From a checkpoint of a small mixture-of-experts model trained on Wikipedia: vocabulary 24222, 8 picks a token.
Below are experts of layer 2 (counted from 0) of a mixture-of-experts language model. Rows are named router (the router's row for the expert), up (a neuron's input weights, with its number) and show model dimensions 352-383. Each number is 500 + 50 x the weight over its row's rms, rounded and kept within 0 to 999. Numbers have three digits each.
Before each expert's rows: "gets" lists some tokens that make up at least twice as much of what it gets as of all text; "mostly gets" lists some tokens that are sent to it at least half of the time. This comes from a sample of Wikipedia text that the model never trained on. Tokens count by the router's weight.

# expert 47
gets: " in", " after", " during", " until", " since", " After"
mostly gets: " after", " during", " until", " After", " since", " from"
router:516511563500535529553579538561504486600396524414544502506497585494482545553569493572453484461439
up0:526462504454500515512529544515614466434587518489442445498416502575496581417416542520458462574456
up1:477504467388612541462515581570469528491531421462479531565443445490452520525437528475462508542485
up2:517569414536491435400474544480492458484483493539540541545481517460517558515521509521421506507467
up3:478446601512505598553473555549469483529465567480502514555473468490570422545502554499508445413457
up4:555519440439488463418649605532418517458463490582597584468470469465444499474577515494493549559520
up5:591507486558516505456523544503521571527462533472449541477496550408402595593515514468526523553576
up6:443429460541561464531496508412477451551541467433441451545468471481571550518445511497438407510398
up7:551530450491546538519519504523510566530576426531458547543543521466525417576466526477494594497527
up8:524468476585530560506497528451508520408440538474451489511459546458559503517453487492487533519421
up9:512527527474548488517505391474569506455437609493516548521561498591475488478518478495431515572552
up10:500494490486555516470505489467484511512493466466603506510474554530529510531453493508456411436490
up11:419543540446569580523473414444453452420471433563474472451501563541562466575451484504420534544390
up12:493464566443499516515514460372481495480423483480441563503497466445465498519581479449514545521475
up13:442515551485441542536548430482420479472440484477530515438538401474457596472544494537456481524530
up14:507473535483501536465507507456559610497521551578471500503502493529501584533486430542621456409519
up15:486469526534468438485489489544466418477572523516470564554506532469562538495576456525472515505413
up16:543571511467537501531457525409442509463380516395511531501476514496436498478488576636504485475412
up17:465584502487478562596566496562464454531479512557503477479526477554542477535510505536479465505445
up18:453531463547501450503477533527511667385396491470512476536397520391568578489630527426477500522492
up19:494443457438510421553578520547577508554522592571533517473405518400539454496446428598466500552541
up20:493620480477500553524519621415427543500425542482501562546444488492437461543531521579568496497447
up21:508470586553550522489522572501481539486541478534455555557589474545457588587441479468483577483511
up22:490492448496554506469466473545575480411507512468508521535467516502483558484477428487432609554500
up23:491491449465387487500463548423521463488501464534498587526528523457516508460511538634463472660419
up24:520431566544509523457444495475506512510538519465481527546568540549452521521472506532424493515505
up25:512421457415527511464413506457432533490498486532562601487518475418541545584459505494549474575452
up26:567526482493476459543510500505445503512427486492494514663543570429399573590416459564474480459470
up27:506569433438476552439529475514539441441454591435437506533523525449575486531483510590436590542563
up28:585577487470487575509476555564420532485544502505547440487525520488468468529510446538450542438497
up29:465505519552560528462538478472483425467382599537439623448588422516493511453489694500569485567556
up30:542469492460513425568541507514479476567438608462523483474465470549569498476531448539480453470550
up31:386540589502550480492573535449515433561517583407418487455458456536461514494471555522503497481500
up32:488451535538552581475384517515497573557566541475594445523506513549528509564497588403520505433513
up33:440503517558519531578541563648488479475451501472498483490576549616501531569607468509402573482588
up34:495549421519420507509500505609497469497487554459460516484511510543513549530497501517457498552488
up35:525523562484532516496436440484482591518449546582462475445512456555510434470470400557420519529459
up36:419614466538534484475535421542439509496373431452490459448510586476437489535562481411527575522487
up37:501522449482610535437512624498484569457573512547437440485584546444409424529524488517413533513516
up38:493478506519456479587537574515502494492463526446509454491468518522484589512474411453487584505483
up39:519446388595575412478462550521593496521416534426452411529482508531563513440538536493504516462542
up40:457425535503497493423509503556516602598418491507486545499594476582470450476484554452426493456477
up41:477474420335467493509584539453552464471462436451556546518435484443542535506526502516483565498543
up42:505493529580435611578541421505523398560458457487482523576488522416535553506455502582467509499532
up43:530512465517498425520533518447543468469433418535593505473456450495512517619503490510427546482509
up44:471493531516436508498488437457615674442449548507428535508579492525531522476503545509496419526432
up45:494502460485438560554502547489589564442537576538450483517423508567445455469459501511472480424542
up46:431595471473457405556530534498526443444519610529582536435521480493472508466536460507511617497462
up47:447523489547480567541501448414502431537575524537419462532396384448568489471465484474489503484502
up48:440495569473527431478473533531543513469476469575507491437494463512537513484539435498497446534547
up49:558506519508460545524418526426539516489498472404671485542508499570497520559525474544534457513433
up50:575447486473463382554456514471466541506531492483396466568439504521419528438499471560529420452484
up51:498622538528380533427518452515495461559455553484509516463504450501438515488490486454539517544523
up52:442485432532449535527451528567496515411507468459404412418523547492405494482474442506518604428449
up53:618572501557479534455397442472611487510491527566491472545589510456545530471520564484513508545556
up54:509453559533534437421449461446522569445520576539560574456499519415437489446583486576491481451425
up55:439524455549524497507473575542480529589478513473548593510508493545564472498524440461440471497497
up56:524450537569388512537554502483562428495511446543478578498385541585514544470524493514526432491554
up57:524553500668476455489596584502433508505513467432473459525498541496394577654549555488479553536489
up58:444497528499454473551429441560504468550467461548461540510522515570465631522539626445431443530555
up59:522540498363396444508489560497459465566595526402580595541484466511543510526562494467476532534484
up60:514453478668455477405471462528523490524531508432456517501482583508503576591447553436475476415458
up61:512536440530480552498504511425484483521537558536473486538431491559563512629499413489494510509519
up62:574474504475514501522416479455469555534439595463620385512413490483459526432490459585429491433490
up63:531437484643563546526467563507484433477512527410514424579428648480466509455486519531486446472426
up64:507423540518501582536547443505550492511319600504529530539515514534446475527412559572537464614534
up65:511633512553484520591520511533391488520474505561531479542449449613517445530479473546552505539437
up66:493493467543575498566471550565542526547441518435417567476481485515447515522548526563429446470552
up67:529543547443477519345443452454569452528506568581564478455474460400513489572530554532464440452524
up68:487497477533467475529550441427461562469464546398421503499534508499474459544452437444433489501511
up69:496589520467531521568504454526519488474492505439601477521460443509498457484429442540365542456484
up70:537545470431569516495490515412487504458465541460530500475513481364502530413479496465464462491505
up71:419447469447511519552525499497487421529442435379546403575354373487518612549538552478496476505487
up72:508498566526456357506506512525486485424593561569468571500475513391557473503556686499517514522442
up73:536557528492524525522484473489477619476502570521563535402454463389415514577470546476493443531449
up74:466419505548527533489446461453549507573545487546568544500495477489467464526458459541543460561449
up75:482471514645465448524435501525565394438430499428473440405501467528563479565501520526570442474494
up76:497495523393445612470534445521451517470459451517522469506492501375463421518540517504444430514487
up77:493457504478495521436527509478507526585530581559407504538647417522414465419581550507539486505563
up78:508576528500459510539523522364488527509583509467498480533554466547505576470506501497441459521481
up79:481526472554551540515490502648606523410420574492529441591459567537433472506470461609538468444454
up80:458608517497546558572533447436541552551472558559521475471455617511443517507435451513444515543500
up81:459598512507541488479446532441452485526430483430503433453566492605498501565552533471487526471498
up82:502496506542590525491519582467459493519465472395543425524421533493502504529452509499557521442502
up83:446426501447517525445538522453423575496477475474475485525550534555470544498440468500565543557502
up84:525591461527520535506427465529553463495523592579489531556495553483520456467471560584509430490591
up85:440529511476510457480519582431433574539485522511580577527559552437568523478462520458569513437449
up86:497499452363427527485499487440549459534492440435488623511501505451668532544490497446447509476477
up87:513530519455506639554519485384569483487455514526507413460509488485497617550548593432554429459538
up88:550393599436539500463476507463493532487451510438539565521548537433543546547475527468500479412426
up89:440472514518448451506580520485573514466458499549537535489605497583472551572451497450520519527505
up90:493603532481516482479563569535439453569533578434500542419466497480546492525500441566401500485420
up91:432449461518471475598594546483521500515460479475487608527522452447573578515586519483523441539494
up92:546431470520483446564460485407418491450478449456526487438474486454455526553515504525534499394480
up93:532485487488522528544457449463491556517418453470474574556499534542556532523558556558569407518513
up94:516541470451390486501588511509422582447494432438487536559565454501384561483481529446387486533550
up95:538459502560487492479542424534496511591550588588450532512434536466511443502537511450539539490527

# expert 25
gets: " the", " The", "The", " his", " its", "the"
mostly gets: " the", " ===", "|---|---|---|---|---|---|", "|---|---|---|", " E", " MPC"
router:537442368493528433492600482513476446474473527471463488610452507549582523552487486556408507464507
up0:451454472535502497465534465484483570454487436470476412528504555558478502459614614509463568612537
up1:422493498430532479457463435455553510443528492503409494538511467468602557557500586424426418550453
up2:645513485435444536445471529516499516478568494462450477595442527461470490547504540491553579488517
up3:477533478488559469470614549523527522491543494534519567539512467461427487628482478504513552529483
up4:374490530489468499528459441395539480388466506461435533459519546506527436529573489463513470433446
up5:507522569375423547395590437570412514550545604457504459554480504458464535551538546569524474481491
up6:525469531443491434472444474527502484491513485469513634477590497533448559576534390480386552535530
up7:404481484549511509451450421579522399471483511531481528534512452541506524548558418504447522564471
up8:529556437429543555481470445407504441519602511487502519535484506537435541509452467509487538486466
up9:571454497473458414475574489422508453434602517467469510470450452524563528538447423470426535440469
up10:540453421566532467568552476508514507627522536497554511490444524488508526477492562475451406426464
up11:556539542531549455574554412565549410475434568513454626593471551478466479548447484417481569496473
up12:532470457563470518542528468409467537483498525602523630416453520454460489509445573536564506417576
up13:502538486515513496522489394471545497511562512567573563572531607557551557669542581545515447506524
up14:582492502476487508508562552470495432459553474486479458536499505542555478505513502468541534616449
up15:480477481522613493518471500539495511424501513467524568515546459436513602551444531487525552509552
up16:496549498431510471576558623520555429505528501490531436424413462489570526487519479504449435549477
up17:558494471509437497499423505429504450465478501480505516420488487422520465482547559504367519528455
up18:501536414516494443514400552568516399509593449519446499538479469538619455498496528511444466499450
up19:514410442511499447463479511526496526536477615527414572636512594439490424515515461504477499444577
up20:369500443601589509454558577482487429468539484400527559532508406467428479467459577470444529468466
up21:455485473544434491416446495548498423515445525514463531551444444465481441573556542453399561433492
up22:470481474490484519433601458456546487424510553503524597561625419391481509457441464677458529418424
up23:478509496528449391516520578482544466543449513476407475499469405460562607622513528454520518518489
up24:520462549515527567490443550530516500415524488504444448459486539515512499423574669499473424457478
up25:487511437470537389463549410498454456348510544560461566544469498469454508569464533483489459470569
up26:469535438515471513536503528477531529530591551487494552397502428554539612443486545484420405489462
up27:455460564457465501494491568526503490454471557536394534473477471443518456574537437505466450589513
up28:484478523558476434529434474575489495510467508562402484464437605485612513546460505600537486526457
up29:518488538504548471515523523431543479465452532474499575438497460500469495452488434493471544500497
up30:424419533518569491499477431627446510556459585467509450486490548484584508564479564558521457492615
up31:504503429575380426504490592516454507478508489412526509490518618559577431492476405443497535547527
up32:582553412517536558596535518492565508458516455501445493545487517527540513461460508523528473609543
up33:510600465564624627463557458445416481472504517483534494490420615552432578526491481589435459440522
up34:579609551480451398454444460453449521499449519498491476540443518464503565457422516478627580439575
up35:482456490503528507473549422444569440505481548518516525505483436518511555509525415477461526447513
up36:589485491574494501596503508392453465513457380468541494569494511579511496512571518594430491537519
up37:464463544483442492532587489539586477554433463448494499443488550518546523570509566550484529574537
up38:541380584488529507512501440526468505460546586467483528496469440498515499545433561485516466430548
up39:499485487488532486550533530468457496487508452559564605535423517539470540529445564526533459462489
up40:625446448500565611513496490514460477484526506531514487559448506465464533519402448512480486434408
up41:544593516594488603509419508512514500444551546411535412518521432441574471540493429534554449498386
up42:606445494486555456509451433439480553548451484476531473501396540527481511514505585535536550452553
up43:592472442487506544458437557505454506513466461529505468528527618439538476502457563492429482462402
up44:589434450570447517446520458492551467531500670498415546405486528543533496469509515511461460557519
up45:496521541517452424478503521446521485393611533479425496562554507483549577581470435526487506515514
up46:482494371511511484479527451542527451432507483535488467472487422413482385455540483501486483555536
up47:451548536529505525501523577507515524446496536482630549475505454486560558560502484544540460463556
up48:475532416441557475458571441559541559534460437539530451500399527392494579464459564502400493423431
up49:435490540445452500516476475497645550443366489442476485496632506463508521589487553429504458526580
up50:525430398585487494535493524549521423487558509590484615506525541480533518480464431477450516521508
up51:554525542480554470375591570441395537559487454565541463506548617535474449564429475438504484501478
up52:497492406560491475416566503528466432522508432506521518444446452447501620455551491561491459517532
up53:511512506517447446472489457565423415454584557509613499517559453502500478483473531430459473516425
up54:526413511486467454495580525499446541486445543480478465462589530396496507479477497536545562531511
up55:477436470534550530505459540475603564433482494416462452482513446521603512480537565535452441514490
up56:576479480549546580579532550527425445527462551525500519536509540433512481513539469500533390467481
up57:466459387505512524431488547478669459481526555460474511521440533439450511441543539419399480444559
up58:575478504490526530512501585548510495500500477502559437455506489412460492498407588470509505435502
up59:571447493532478489520497458586437451510497559519484616505558538590481471475458393580527542413508
up60:466481496519483471532514374455467442439590466560550607589465571573554563478486456565431612491506
up61:469451524537534504414534498481480548485534558488442496520438527565501487503476490602463485512563
up62:475470479545572456560530481452471526485397317445522478517437540644452411527438526565515453512500
up63:569519539495520442497456469469482480522476484452558464529563523481483546435578507472457425545488
up64:484348492420436488523420550503616524488556468502479539526462441497403554486460514558456522443534
up65:432579519484622607532527534558454510501472619531463504469450353496428513590383510531421549509509
up66:521435426583505463452566402538494459381534508571405554599498554456582566471511481599566469460537
up67:452546490473468480439579540540522469548450546569461557539496546514393448474433499502560553551525
up68:520516541470570575494531453520456431497427490475430416495495524521556559505478458534484477509513
up69:529541547474564507467530506438493457510536541490487529541580519396396539576448481519517493408456
up70:522479535486574483520503472444524580476603458428572546510499579510585533475502547438506527469581
up71:469555437486605603525593546454447482548432437545596407478434526543469489478454578577526349417488
up72:541458471471468573461396526447595573384552544522545583465469478544487505539546570537518588478525
up73:573482528497570510562524508416533468470456417439541458488551535492504454539591599502433499493524
up74:482557535493522427488419506436562558477520607529507548549456485493581567435443504517527559441483
up75:438509506519529516478513517445514427527533513476578542500511450550497526578580527456453453510528
up76:478402458497451467406528533414480577575419574548509490514557536449485435485488410430482531518482
up77:590484483510438544366420427398374553498458463624532464552493442485521542528523618482457503495427
up78:537535556497512413503493486505497581497500571533509520431611495523466596505459367450485514496512
up79:427458473636589525481540446526485494517489429541553415417432508490501477482491566514474462534528
up80:439469475483488509537522517487528418445545473446559544577515571540550540533448523484521525393440
up81:564556373437593437562437485529479523470498418515491482561501534503559458576471503523482539480516
up82:479545485538503512590496488534533549500438596485573531418517410426520476522467584517494553534459
up83:485541449504554469447460543462517451529471518433624425440483572480464515466493444472557485447523
up84:521498478484509556524555519551577487553475503487397540464552529528407438541484465583570472510504
up85:498523487541568588501549490449576472501530569499546519443532510517529499453465384469470391412487
up86:420488472435474547437610474530521494370540512495504476498606434477386585524506517451502522427511
up87:529611467515454497507495490503569525506497415449417465522463450470486465543420499537508468549515
up88:513531542487536499462561514470406395501464526465531445484564431441461498560492620473530433546543
up89:512603469545487479480496463543488649485504436459506498529494599525576480438454401481513457497540
up90:499541468532517464441459452515453497580445517503511513424551521464500451466509518445469522470479
up91:463553468424497497537539468479551470556559513545512520493432554504483482516540474519522576611535
up92:443515447481532429506517374554515549467456415496427450547534391559418509503547490432508433543488
up93:397517508498479432465521521516557496506496535426563424500474524517565459498465515468542502510508
up94:512508547537497496427489561547508487529411411552498549477496541478551408497463561485522592491482
up95:500573477501525542481432576521541444468531624523513588480515536543524460512428480498335466571436

# expert 16
gets: " the", ",", " a", "The", ")", " L"
mostly gets: " the", "The", " l", ",", " E", " 3"
router:537533520561469523498515510506505474577504469479558521498486517522513544502475513487433472439452
up0:481500467556398482497452497561569603453488505538544500492465530422440517502560449491421474497542
up1:558483429615494452350418534519476469529483574629490514490531509384509498568487470446440465450441
up2:543496506460550538608380458500522529515581563506477514505482485522490541469472508488451550482466
up3:438545538494420535515478448525576518491402524468464588379571509506520503440477489479463467552455
up4:507603545454461513400551384470536534464615503525618516456519473479543530466466519481557448418451
up5:515437482623458502419508568507391481547464477480517521501480578447426467460367513552477462542479
up6:463559571511369477442590474529509560530525513477505588637530451448557515536569553435475520467452
up7:548495507504564461544474533492472525563468540444511522434533487598556579538528526644539414475485
up8:503514476534415439636521481514458436489527471544580461419553493521445512523475476546456499508512
up9:529494549461400521463376517485495397561481487536523478458518438489490527534403544565396530354521
up10:431507495596458507523525473499449477475506542532485496489536458467562511479508483443440455510445
up11:475460509505518481496564465492500511480594431489549562589412431465554535507409480413542459588469
up12:402574543500476469407534452567606407552425572510531445520317489459527528530527481520424419526497
up13:538598426558492436524439460492506504409563470470444458555512462475541413531588447488534568466465
up14:545547457406524524539482527420423467476502454485559384546543452544450478468552641537482516530473
up15:457584491359486525471503542465457628507500474442593508510509502426525558538547526439500549503489
up16:488548526443525553557532566378508436526535471490480497516557454552475495437508471477469528523460
up17:492446472618445395503512565473523512540527513528450566485457587488422506542502546532451434467469
up18:441535443485510568450481524481446445523566557502392536556432563574522527443423494473502517443466
up19:479528534548531464516549470498466534477512600534527576468545472494505543457456491449457482468571
up20:539545555431558489516478528517426539515438447503527429471524510485544523592525453504445511545465
up21:486414422460495559390491484516461467468591499430594556477616466406504639462456408478462480525516
up22:478456478440561496456532525442413496486555464512540439579545574435455503570470571549504588466423
up23:522534485583582499474450393538557496567476497412491549485428585532531462552419493494511420506551
up24:472513477419529444539474502499556421537510455461484536438498501543505555462501481495573430519565
up25:433541521434438427504383600513477485494540538526513540582457461555528538416562562474512508427487
up26:561598481447539527418473448543480509517560506458503414487516497664382578516554406524485535545536
up27:469491479548469518476527468514464538535413460461439498474522681588498543436501608482449479486553
up28:492442559534524509470469517497531587557502453401530535508508504470511541561544501465504529490553
up29:442491454598404385406537531554442508505493459506470467511542479500473491544478638435510499455548
up30:475526570448508499451483490466589449489569458510503585565452488610469553462452526447501556554457
up31:572468566468583565494495431524578521559411493492494547446474583531554540534446403563463445521540
up32:468534462530451541490502507516546501555572467462484495441410597483540490491494486475457530458401
up33:518506473466460472601515528441528530520471472605542555484469473439467520512418523468527495503483
up34:512487471484503360526523524532504561502484439468529485471509480512592464513560505474487530529441
up35:429495559559475489478497525543514561538523500486511455463480559583479565607500504543527487518530
up36:547504528547413424469500511569464448456529560524539463540499459527507510509530574551373450433464
up37:483562539565500542457506509508449493545451509481538523561432542504568477488460486436545473523555
up38:405476518475449491519579512609443508524497535443478514500479498534523503534515429484483470585478
up39:391498523585516537486530477441457480585537440558489504507582480442561516505550497517434438471484
up40:527537535494571607505682521426504481450483492523451531451544561460519552512491508587534410466546
up41:581542482485575593440500506608524413519565545453523542484553553481478435484423496467517460487434
up42:452538540487481541484535511469452417505430401512473539432560487444417511443576464604512589513541
up43:540583569584467484437450503426544418449475533513548494479561518502476380508432488501437457438504
up44:513617530566554465552556510611460452563508484434484422549506494572547592509498640505511544409491
up45:456423607455465489426526382479529532499468506546439560440420483440423558498571468560427479516509
up46:485516521424501422573539556515529513588461491546546498562553505524531495445535484502447501465486
up47:594479513528523487442448581529465544505405431479572522512504524491556446510454540483590539437524
up48:516502575534465563541537572528459512552548346515573504521501425455488533530466555450473491442423
up49:541521524502513487576552479435470433468455444466491463516461478484579470428461583482501448528489
up50:495521528522466491549459481469434449520501466511544503505516507534520525525448435541480440430473
up51:392489488512434452576506453538557543475468441459558537592426534553552496573522478494422477449497
up52:531490383468485539513509481529461527575486531414436522544494515556435514489499566489523563487528
up53:584484467523392444504589622433500552464433480505508481488518512628458628449538428500523506483427
up54:520468437525463591482467525534530523579420432541481462562452507492460467580525593556514466526422
up55:544600484522404490555497576540546522504484567512473450470499486518520504476428499460427448565519
up56:514536494485472529602653526501547453531493545455549474516553478498461494485559412526495498546389
up57:503547450567473562496472520538576469512486523499481539554579503498491423576409456506486579546491
up58:540473548486516555447453507409456458550504470580452507475461525515522436453441487497466552383512
up59:425485511528564537429498478406593442507487518581506533493514395529527532508412565543426485344475
up60:412528443589494536502501507595410420587478477496575594515554606454493523646477481556538469547500
up61:562532534608517528462538509425516513512477540488530499489444467455413494572455501416447575436517
up62:513615489490502474467437487544492455530491458561433515480507524552532413468517467487495576467533
up63:469461379448537547584510528501538608439462525605507513479495480439432511504447536521558487510546
up64:426346462533511495488547450435452527465453527457501558466510431583462548425478495530435573468529
up65:482617466544451554438485521518472487500513478475466455530607468511519580511453503557467503550481
up66:486513498459473436499459458458439517473435510443618476513544505460444513470512416535459476494490
up67:507520463550423541510555544571481503443547491546554525550471572498529611529497560512500418517463
up68:492519429522503571513473522511508443478513525488496480461519567500483489550428470574511474557481
up69:493479564394532554449588583538522399474537471564581610480580512532569578541487543463486493542487
up70:582537604517427487485476530509451490529524480487534492455497528455487539506453472480510533484558
up71:494503449524450521389482509455452419528580591400535340572504497460502531480528673457481423493471
up72:531468474471476445437504370450493545491491561508593577522420537447488492539450584521544522452569
up73:527401525548529495474522470482479477442467483419523501436466489430517452495530428553502501517526
up74:512433453606450596418516519543523487569630522496502523552511559493568504520427520531373464528424
up75:543498475499420456528460435512542426506483558439506540496566501488594560377498456512524592444544
up76:497616460487540497523536562475530646400525452427496470499573485454506541493479425575492526495507
up77:499458455461505498486444462483512553566500522512536567524540517481551526477640542514531521530474
up78:448504566519463559507487465463592483380482459526491562456455530459541550489547499499466353401502
up79:456516489535486508470505500518582539546470531417465463472498483545473403577444480486476551422537
up80:556502470545495503523473469414445455625507471518506403512498508480491566498476567522555593439479
up81:455464544508429597576522502625522389509504548497433422502550522522502538559493568475545407519557
up82:493551509452459545439405515508487494432468560594472445539483471428410556587549554489477442490573
up83:473468534555462519442496506486563435442514477527491457450513578478488510530534511556449367570488
up84:545479585565462462500520466468445580534516524521474544534575543458570523581520514508451474477585
up85:508464474518520504425405596514565524539560542513520544481591489426543517420503469483470457495431
up86:537513450485544501542497488520516524403471549449493530506432499541494592542581507552554532492518
up87:484408470491544499518518464451518450464654507581444582459499521571464657540463576510454451537500
up88:454552542462516410505420459470526509580519559511442512467562479451493394496479602575449489443535
up89:515517495535449497470435448508509502479510547489519576543446486423536516454546497574424534485437
up90:457427564423533507535545539490479558487609414471557509521489441474502481532481549407482542466392
up91:622552474452531569521482613498435432566448530413530549513393473546382458468472553493559447531517
up92:540565490403483471577554515515561565576507452571557513551505499471546468519490549523489535468522
up93:518469495585505501541578512408577590450494491553574469443570513471555467597467444498459462505479
up94:548529447464551589494469513463493451474437517460439561578544450513483427465480567555512555505498
up95:505545487496527522523513543522436480488485515563439590560577489498551537584548527472487580436525